config.toml
d_model = 192
n_experts = 24
d_expert = 48
moe_layers = [1, 3, 5, 7, 9, 11]
router_score = "softmax"
normalize_top_k = false
routed_scale = 2.0
vocab_size = 16384
norm = "layernorm"
tie_embeddings = true
optimizer = "soap_variant"
lr = 0.00681
seq_len = 256
Below are experts of layer 9 (counted from 0) of a mixture-of-experts language model. Rows are named router (the router's row for the expert) and show model dimensions 0-191. Each number is 500 + 50 x the weight over its row's rms, rounded and kept within 0 to 999. Numbers have three digits each.
After each expert's rows: a language model's description of what the expert responds to. This comes from a sample of Wikipedia text that the model never trained on.

# expert 14
router:488494488478572470443525590475540486412593524447507529560464535388564522521585502464407525539458524387420440498493518526529562512493541469532456457430596465515460437527437480548559555577522405576480437494495533597494473540476545402596491470523497496480492459480492520508559501458452430575559546544425501464510460534496514500522461507543406497498594515436492522536525558553562521496538488543587528473478403445521555457474572527469450524530471527439583585391420512553445548408599538542589415482551415551518394565504543472495500448480526442465496442512492561525519482516568537552
It responds to: Infobox field labels. Institutional nouns and infobox or table labels like University, County, National, "Scientific classification", "- Coordinates", "Average rainfall".

# expert 16
router:482500496541511509423442532605527578453543563434472576467503540453551489527528445544489569455500524380482418493454574457573490516485472577538500439494465434571456547427540467444539515589566554518477533457525444441481476552516471508483460524638557510514461544581484570508574425611521500548581458576454465469558446482504444514549465513507404575510574544531505625476498535477527474557550470456484486473510432460437511498485510544480520475493439389506527523549429437482470505590437511488459450497440545530473534480394544409554598500562395550569541501454539429440513442484515587489
It responds to: Vowels in foreign names. Single vowels and short syllables inside non-English proper names and transliterations, e.g. "Qi-Ji", "As-i-atic", "Srisu-wan", "An-kachamayam".

# expert 2
router:489466493489510500416499553476430591439550468464456562469549467444581469406515549489505567516525562443512434416595567465476408507525515435489477434540394424460553474511471458552469633517459469443569560588453487465543521531513424524419454451525500505552498545548534525527521488557591526422501487459507466448505407510520553535483457415454452564527572433497535580489509477517569531446576544488501560498478398538578555495535534514494545434548520514574574526447454439506440444457437579554451536579446469566423544478581427558481504450585506530434561504466477486533600502511466506425
It responds to: Mid-word subword pieces. Lowercase word-start and mid-word fragments like re, er, f, ur, often in foreign-language titles or rare words: "facte-ur", "sher-iff", "mill-imeters".

# expert 18
router:482426509480528526532479425453532478530525494515518438597447495561479451564577491478472491412520415555480443561433506533422570512470571397542430465480476517473483495599472442446450548493466489498383466454489559548576451444534413466578516505440538477450472524451478512456490514419520456373479606392542492511536597501533451518435509546438544445547476547566556407538455541549450441543511523604422488537518511539491445383476433510491490542492540571485417520560568575483556484500560484502523607479542507432528462457572520518576493492539576395533476489450560497478512474451469508573
It responds to: Commas and clause connectors. Commas ending clauses and articles, possessives and prepositions in narrative prose, e.g. "the filming,", "with the", "earned him".

# expert 5
router:476495516538513565515487478491548507496470504445426450565441552570500445436592511509481495417480412511451368453564490490432522525423523442537484531469515541530534475595453470441459508539462542534477508444526568553562473449511475461581508542480517547535471546497477474545504501376513433426490473539535500390458537510561503450443464543555588450505469524459472478563400472513538444540471589673481527511386514445554437404505422484536505456508618518522389481533472568496598475487611527460503574457484498466495483509602481522486484516548562409444559489443480449567445499480454448512
It responds to: Function words, key nouns. Common prepositions, articles and conjunctions in running prose, plus head nouns after a possessive or adjective, such as of, novel, album, band.

# expert 1
router:498513459503513487476534553488488578398551460595487453463552451418522457526395488437498530371481421461526469499587512420557485574589511559586510420514452401445555514550482555394498573541540529529493519546532558533483555477527487505495501492460557534551413526541544484483510410493512521523373435519410495479512436543605603469514436539508497552528459510513569554432382513467543372468578454524515525502515519526513554488528441426459503430517504448490564548554413529542494483537456460510604539575513550458551519433452539541539491435502470487486520524462454437564560480473410529470
It responds to: Word endings, pronouns. Final pieces of unusual words, especially Latin species names, plus subject pronouns and who, such as lepadogaster, -oides, he.

# expert 17
router:579466473411549548423459536605516537392461454531543569485471425488552481490431470513467525480498537454529432546451584508538373549551522588545552440642454500474451436504555582532512537463476501433525523497568477487463570457518474459504467502616498521513552455474468578419561500580480512555497402548512457464569407507548533548510476432453463599458504516428500542415427571536502447551537533447524531474490455510494593491438546547507525408540432477497500559483476422464404479502414545588483524518468527526541462540394497512466528522493475557570583572509493510492474528509524436419
It responds to: Non-English name syllables. Pieces inside South Asian, Arabic and other foreign names or taxonomic terms, such as Priyanka, Polyphaga, Khayal.

# expert 9
router:416516501579491582450455508631485453465534494556504454579506516451539436494495512467447516484456510399533486527563492445474471576401449496564551459540554505566534636454615643559507601514446498489424570512459456522520490504482510477528502515487499517505503490523524505427496435536514512429536406558498405581552516489531478472595433443517426584466518613542554457556534481483439461509534517518447480552474411547441452471529560416458447436439568481535551537512521427553501445498447439501560551576513501458490521502435548496503581537466403570535475459448568426485545491553472488446
It responds to: Months and place names. Month names in dates, and pieces inside place, team and personal names in lists or tables, such as March, Wednesbury, Hartlepool.

# expert 7
router:464493507509535612448564603515476541515506498429548527580549423484541506417580475472530500581590586444465541420478523487467457456466489564512477458505492388486505461486551476567464584510510426492553490536410435466582467389524432550419483518613526514588540552482484526457496548584515494486556453495451521431490433527433440517481478453458498531442475458469495519490558478587449562432514553442512468493461435575547474518568527594481526561594519515538473552415502468399493415433457510513448563559499490553431502526585490594443529519567500476451511484468571532438590507489514483391
It responds to: Word-initial stems. Opening fragments of multi-piece common English words, often verbs before suffixes, such as sp, st, re, det, destro.

# expert 21
router:446511480494471570495440553589561546413542470545542496486548485484494444418375440523555512407412490452528459579552511372552501620468474566592514418482574478524533589498597579447496539494512605523528599502491558447404560525491471504502500494523493529560496504580517464460571447538532561533460463477438438517507433527601480511541388454522547507562537546563546572410473552486532450493546450531507498474552451500446447518476502443487452477551508439576527455538444455505519491604493486495559486518466512487504540432457458514479574549486402510514534457480485400580515491502431531410
It responds to: Given names, pronouns. He, She and first names or their first pieces, in cast lists, tables and name lists, such as Heidi, John, Mary.

# expert 23
router:492468451538608484456444631485469506580503450476513439490555537504403498449451558465562583566545493610501523571585530465504500531531487425442562494474552534403563526544413569545554413541527427452584520564514456562470474498503431519536545503442413498520441555431486435552501547497501518445476491428444540519534567494490548517480521444521459492509494433451483412438580446521435417435552491451440591488533518501548489464544536427422539567527554540473466505524514532490464583536641557512483426454478446542524450558486427568493535531461532454465512532477503383577496459541418461473
It responds to: Copulas and infobox fields. Is, was, it and not in prose, and infobox field labels in music and biography pages, such as Released, information.

# expert 13
router:466458490515448463445546575536503532557509482453533470567545551443447465490596582481483523528515520582423490459598573535523545465519478410462577512484552574431523486582432474580525499485520459482461507530494453575460408518568473503524504500454423565538475531389401498560534527523493508497503475507512476427482503476549577493457469428476464477516497496469539421509576628497439503474504517621506542492420551457585461449526424448415525529461512589526514486450480522407551524488555546508552510431484409391514445522530423583492461481476577440433502425527615466570535418496534453604
It responds to: Predicates after copulas. Nouns and participles right after was, a or were in biographies, and the copulas themselves, such as member, graduate, led.

# expert 10
router:493559460386435462490498423522496488469514501472485578571513592556454486436483493470494479426437459527548464468457497456509531593488526499537502414465499467555511608475525456542523478462550530613432547367563455504582468567441577499539425485488430475521485470590489533501496450418578459523564554458532453559495538510470544416456454552496538477451526620553470522463459602464573564564471544564510583398502480470505472496470465475543465536462535458463463488547478549604537449562599480480565419384447517492471505582467519447584491525536474413514435491502447528455463556430525535563
It responds to: Table pipes and proper names. Pipe separators in election and squad tables, plus place or institution name starts like New, North, National, Santa.